Below are experts of layer 2 (counted from 0) of a mixture-of-experts language model. Rows are named router (the router's row for the expert), down (a neuron's output weights, with its number) and show model dimensions 96-127. Each number is 128 + 32 x the weight over its row's rms, rounded and kept within 0 to 255. Numbers have three digits each.
After each expert's rows: a language model's description of what the expert responds to. This comes from a sample of Wikipedia text that the model never trained on.

# expert 21
router:135173150140138135091101094133160109155175159140162183094119129083118053070064145047109112134106
down0:117141142189096149094169107096132128155119183135147163207160145055110112150135054140138119096111
down1:152187092121132134112130109133119121132077132087107120107159126144099149158163115119080140045127
down2:120132144140085160152180122123112138144118140129110110134160148111081090106132153067082147085162
down3:143118135134115132096150158122155083102088065125055105125096148108078156163140136081172150127141
down4:122086132163149158149080097164122128085154151108151103112132072151134113080143140112077137154117
down5:177100140128097098160134119134146077116128099148133169138100156212207121117149184116113155136107
down6:119146113139133179135125086115105137090138113130177109120089125214075087190100124070094197109089
down7:164133072130139134164096138102064097080145152033078102097199102097106112139163135093157171145135
down8:101152174123168102112145099155128153071087132161101104113140156095146157103105110192163129101112
down9:126110082112148107156147083171109147164099098146097095137121119158154180125196150224131171162138
down10:090102151075124103116205093083096147114158119183147163108114158097106112143136028140121056121116
down11:106107163154151066152085134104152100119182127130088082119142143104114117102108112151106149159046
down12:140108131118144111148117189138104181166171079112090164191141099142192127111129178124128159153152
Description: Table row starts

# expert 14
router:136146119166130145114089111145134199146120150131126208106137143175120059080134149074188139142183
down0:156176073147157088103161142121140127172126133135111130125162089168081092123162043100130144136141
down1:143142140171082147151140148163126089228134168111077171123123134183081179103105056132208151151092
down2:138072149130142109225086122047170145094085168093098143105097130161132147120154158095135170145195
down3:117099119130128141121155121127182129138129160122140177172110163143087140105136092168198122137184
down4:162112110132129119136181162068047102071119157144135127156134088210112151101150084090098094067183
down5:065117112222175119139109113118119095206152057160152097091106127130052121102131174126199140102107
down6:125086181158155120120142120171107148122146182133116096117083082121090110085168026091149029128106
down7:074194124147125100109135161166179118114094093150074125130121149182125143140134087132080089093152
down8:134124136106122177149142073161096101124063138134102113117131166117156126114111132084030118160096
down9:150119096128174175099083126116121204162109115085069123144146156081117108100184209146197160184132
down10:157166171199142173119149101110149187131108169052166105184180079087133120145129151116092135143091
down11:146168088109164162094093151145206124101068101157170166062145162135144160128076122166134164105067
down12:113111172119106123129136158076157147162128129107134111149113156197126108111179050108097074069068
Description: Space and opening punctuation

# expert 32
router:112121142140145125194146104131171162174165142184124103123129150165149044109119134020161152132148
down0:105120075110113153144168146112109111137115165173130138108152188228151066136147127098102128086159
down1:104064116162079130086085122087125117166071149150116099091091138129073129118132169156144094142110
down2:142110099118041184104105152084145122165091074088152133129149229163154117142135167119171111145113
down3:074121121101163125104150068162192114135119067125139110097162134070163098100092143103149149123098
down4:175154142123124163122118130100165137152081147165123139145109146102167123088147122110107116130121
down5:104092183149086046081194096122127095098102125079151124119119134130157117138163102120119053094162
down6:096115148126132101118178157089156158151076112140122138072133177138068122137103094146108210134153
down7:150114229095111127134080136095126122112129134129131140152199103167142111090168097179063138175122
down8:104079165148141217141143153162123104108080152134150101114136073099178111110121178073086133145076
down9:117116183120087148097108164098105060089103068104087169163174123125178130114119131163134146174172
down10:108150149154080112090158134087141154123141173115147126142107167119078081122085127152158155143121
down11:125108108165139081104166076129130163188128181149130079140186122163140100090166224129130155108144
down12:125108168153123079074151129135072119079106072188102144083057112153173136032132112136124164095178
Description: Table cell separators

# expert 1
router:104089167105187169150133117139166154141112143144130092102097147094152148150135126150116136094154
down0:219134115072092144134145102131151161161148147115171154135145149079152133057119099099104184081125
down1:132154132134071109093229153112163121130153154116054089152113108144110114107127075124087126183109
down2:131147085213130070195060111141092080136112103117095111118116088113145136079176142100097131171132
down3:059124103184081147162158155104169125140102124132130137115138145156092077102192110125109066088110
down4:084124105085158128110164126155127146153101085061147116075142125164125154154142187126155140141117
down5:137130155109123135151057147114114192128134152206138127121107106127065107113067165098082149148070
down6:130139110166152125112098137186129128183135090115155101142158111075143146060097209143142105161116
down7:153133175086096136094161067123186091143153145157167108161069167169132129118167148123148146118079
down8:129116142138032097144138111113095121155123149141187137142070152127161112103154107136071088098153
down9:149103107108178093097114125151169122104108143135165138180160143093131120122176074212148185075119
down10:103164126155164072146156088181201184186142089114134114149129179089124160104144075127131097131171
down11:166115074107102152077152163112132105071181127132117104188114125169137139106154146089080154082156
down12:131114138182172167158148105127073144159138147218107159176156164091141139143151083126129135058125
Description: Sentence-ending periods

# expert 25
router:082119144175171162194088099175097151160114155156139179127125088113115103106081162105148152096169
down0:142122086089176179139159163079145130093113101120132082106123155086077086174141069174122119119083
down1:121162112107137204198145155096125146228182123124149152151120169114147164203132113141118148077151
down2:130154092142138121123142121122078177136107075046076199152087140141114097099148139126157054088147
down3:137159173116149127098136112132068092119151120097136107143053143065108097115129183108157131117114
down4:063099154157210128108101077126105117067146126133126158119105120115151112131094109127117135191160
down5:145116081093130145089066082106133101126135152180136112150092120050137118088160157150168183119153
down6:152153107167097152092108141085168130110124126068112143120132142104144148149195109158105118077170
down7:177123134161106102076118100144044132173072129144116135139062112140117164161151065086117177097108
down8:164071105159074118141187128151160116140165129156080102121187107109087159098153146144089102152130
down9:124071177096114151119142145114131145147169160109049168094097158169142139155147056115049110169156
down10:117174163156131114151109121125087113163173141169101123146096120120157132183124131094127122128152
down11:107127044164144125188112161098123169119075125107153145134115106129134118199124154131107174122055
down12:149046154193180152149131070115153167128112161155151158084101113138115073126081193121107073157082
Description: Numbers and word continuations

# expert 0
router:084141156131163152118139148125127169219085174136086112066115129152114083105101138116187153127156
down0:125174129157107132116164113093085187123189166119137117175159141123081126168128119135105164140149
down1:123114195129080056080183103152145099080071129101150153080167092110101125113106074085125164160083
down2:056147098117088144095140074139132172131121112157171142121112097098175088195134217152120120121170
down3:099173089062087118162105192093166185078118141077111144109130104158096151202102110132206104050164
down4:117094132135147124186044134156135195105173098092147167071176121166129112113190167137178168104079
down5:127120092096123162195202166105091099156093177152135084097180130136125157142203134153164148145140
down6:089183111132165133106104127167143143206199129167123153137140173197139097185193164110082174108125
down7:164134114132135113154089097104119111067105148125182173104141078154087121121070117085145098157087
down8:167112099164100133121174121143164086112164142187140147116119146128081160113166086160147081103128
down9:124009137141117150109136089175140150085061122126159126135087150117146138114169157144205058054143
down10:127163089111112119146145112132151166128102149119148198219144193121105159151111098080077055130132
down11:144179089137107208122136088179131129133139148147121109129116230108121172115117128161156128108113
down12:109180120140149163127131088063103157166115133122107144117066082114178118155118104159094136130076
Description: Relational prepositions

# expert 45
router:155096140131170108124108189113102161132054177169149084112117111093133111089112150117107156109169
down0:113124150090091132108150143114105185185069108069094085144121073118082140110108052164126189166145
down1:148105116123082101136092143167113123114138143117140101112151092111172112156125203104173093063160
down2:110095074098132163076133145108226112075023160141127122167118166100118146164132075141145053073082
down3:144138189095163143107157126093168145118148136100157053143101190141096098134118050125149065169143
down4:098113142116142149096160127051110159060149137115092128154124118126154107133110074115084110104131
down5:155106141111164117098139083131136136120088116134098126112125142138146130184174093129143117105097
down6:067164132105152159110098105089148087147110135200157076157111176127138164151092098125120139119147
down7:143076113110093155074184098153089156159173113125092095136127201167113112124139080154162090061122
down8:140133164165145137178097092128098127122112144115102080164104124115093101113156151137143185110114
down9:097114119142148115125133082133130121122102136131121140150148113120140155116083207109112069091137
down10:175127114128158146127113169136123098170176096108133113168119064135083139139134164100143136112151
down11:193132137097168140151110101165152119125107110126067110089155159193157124104158087125105126101111
down12:144136081124154177121120136163087172123153118111172139116094186119113104136124116140095138067167
Description: Digit-group commas and units

# expert 46
router:123068165141161163123111105177093130111130152139117127065082137100108042089139152081144108124110
down0:117078155111133150110065113092114167097160103124117143128119075112094068104076159109138151165176
down1:115122104086146151118137172170088158096170145147070144181145179167097103093169083142132134080132
down2:077116123095034131163094111104120091069129137139134086076129121100169123103120186116097138133145
down3:116050121148099161122078105110100109135092134115096116088174110128093106131098189145142101115133
down4:080158231104138137163088143159146137119156113151144143109159108160071073070123145151132161186196
down5:167070065070151095117116129114071122102113118146098066126120145153202136150142028159072110090129
down6:110076131142151119136166078212121147104113043130146114155145106120104149165208107062163119083160
down7:151150096142093110096076088116123194126143129137117127108123104148114127102069181088131142119105
down8:113111128164080106098139075140110070146089183172117133137106144064193083158121113105113078210074
down9:073109125156157130095063141144163141126126119113129127134156169161138174166159114111168135165130
down10:122146109065122115074139088031109164083136186116104151083118129148126132089134153109109158163185
down11:101103241141139121150108152111132152167121114101150155081155125134089184185118176124155079197137
down12:195129158165118129147121143108151129194182144117197062140162105095129133101081169065098142153088
Description: Line-start list dashes

# expert 26
router:126185092148156127093154118132115161153162114128120133116150031153107080110064148130162113185119
down0:122105155077105142083066133146124114121099141182162041165150161115108115088134106087154113176145
down1:166154098108131108145174047139134167162088145153138094229150086162128121134128141130133146102067
down2:131114152191099109214163090135098172180109177177131143098121184140116102125041162124146126173082
down3:119161099143069118181069158150135112139237190146092150106113086061152111097146138095073139101153
down4:107093121065130097148127097088163142145132096076129168161135144167112095090114196133126082139076
down5:134105172152167141098131132120101094140178132193085094085163136154078070121089100157164125115078
down6:149120178178095162170137144108124106091171190172147176124158120109129177135109106176118115164086
down7:125173165109172119108109096146105128116177135080149162139175160112124162122077119133145101102175
down8:139156112122173113145152156095173129116123123126141117123092135094159190144082120174134139160056
down9:168124116068110149143150178116094138148131099095159116096143119169181126119124134126151106096107
down10:063143066110131050134178162102139156183196123194133044125168106119140106155163142120140105153142
down11:217159089164120168132111139118098159099103094046182107133128152170165139105179183207184115103136
down12:135110122090075143122152179151107171105160131117151155131099057149157137158015110126160111170059
Description: Sports and competition terms

# expert 23
router:103167124185184144123117154153122178171083147184115133142126080115118120122118171090084153129156
down0:152114143152110139153236121084076138104111070109096149095144104109141109140122111096167135111184
down1:143104130161126122133153207118166184093137100126133150108154181073171131112122097151148117137173
down2:074098078126118082181137148123039095171144117085112106118133125160114098152163055081070135058164
down3:128148119162146187088176102117125185109082153162132136137100145125105164178121115138193101178164
down4:135103111105059176068197136124112176108110166104151144078154141095191113094119083154153084069110
down5:104098067094205083116124116127119136145122087114157156067043122123070134149129168110167157135103
down6:136091056138172124192118153087116096156142096114130147100124134135103212096155083128112149153123
down7:161131066157108155112157091120135109117137125142112136147120101110136108093061104127136073099119
down8:182128124093079120083142207180200162153144145157087100168061144116060171106140207134162133149163
down9:118074167130079118154150160127102120172142184127175135110185165155139157175110153113162097113127
down10:171139114095098134089100133096155071165114151118106094212142201135159102169083110098090132056152
down11:106177172119214149097142096200172137172152087028121118140135131140171151161102171133104085099151
down12:113157088110189129109050112110132177123086140135089148139072067133089136127185095126090175072163
Description: Verbs and suffixes

# expert 33
router:155071142165175148127102131182087137156104157126111148104110107139105131093082168093144159123160
down0:154143120138132147111105116093083128140125078089141122117173111085171134159136172184132070131109
down1:070164085115096167084150099133118164130140152105179194130136116132146124128094136134142097084131
down2:222091165125171040097141137144114119083095144151164081134122165107137099151121132103075123101170
down3:134160080140070103147144137100133117108156082100124160092148084140128097134103116186099142090160
down4:188168156134129135197108161144174170152134125098146107171142098134130142154109079113130091236123
down5:123118163143120173148086118172171120198138131190173081134123120187160104131183132152085146158183
down6:139125140079112167161195154063085186141160143063139175185146173158122075139117125154181150156157
down7:137086148173122155125096071135141142120136117182095158141171147070096146115130189141138148177107
down8:094161113117115128128101098148189109175142151036095193094186157091115160148159129102143128109104
down9:043137128161184109146181130134122154119135069125171121090206121200101090180136074141110114154129
down10:120159107148168085065161153143142134083157089068171145130063099144178135132189111136124091099095
down11:081148101121147131141110116078050098129190130158172127159161145063187105134148189070124163147105
down12:106129122117102147109149078162133142158134109129094056106092136110082130198127110130107202083158
Description: First names, verbs after subjects

# expert 29
router:123097136115131147116139137133110176151087231118134149104129154169122139118104131117129130092114
down0:173096110151133149090148073133157090162109076118085106141111103114166185179038094106111105098164
down1:170142128157098122120086074159155161102144082139137109150115124109188148131107096161129110123118
down2:182117159067166113122075142135175158177142098182127164103150072167170185156110156127132122106120
down3:108152081142078106156160082163148098148164091115173145077135098101153197148070166145090129217161
down4:145098179092168118130148103142099114178089136136135103050125134126099139134138051158117178106096
down5:119120090108137109096126130143154110121112137107170023152127120156141133119094152107141123085180
down6:154097200177107129104125155128124110129172155122098068134120101157185131073093153078213113121156
down7:110154129108177142144118109109134109093119144147129146067119120126090083075036173119135124195115
down8:094130076098123109145118140115127166120077170133155093142121092142086147166147199137201127111136
down9:138100148127111107078126121121138130176110168149117108094131084148183118110127148092171152145145
down10:128136094138107157094112112138158128144145059100085143097155159085166148085103160154205088083112
down11:086080141172180144118114118173147140116101161149096076142104092134118129187101086133127132101180
down12:128149152139146060160113157150127121117131136121130122090116072150113108158105168168085110156132
Description: Clause-joining commas, and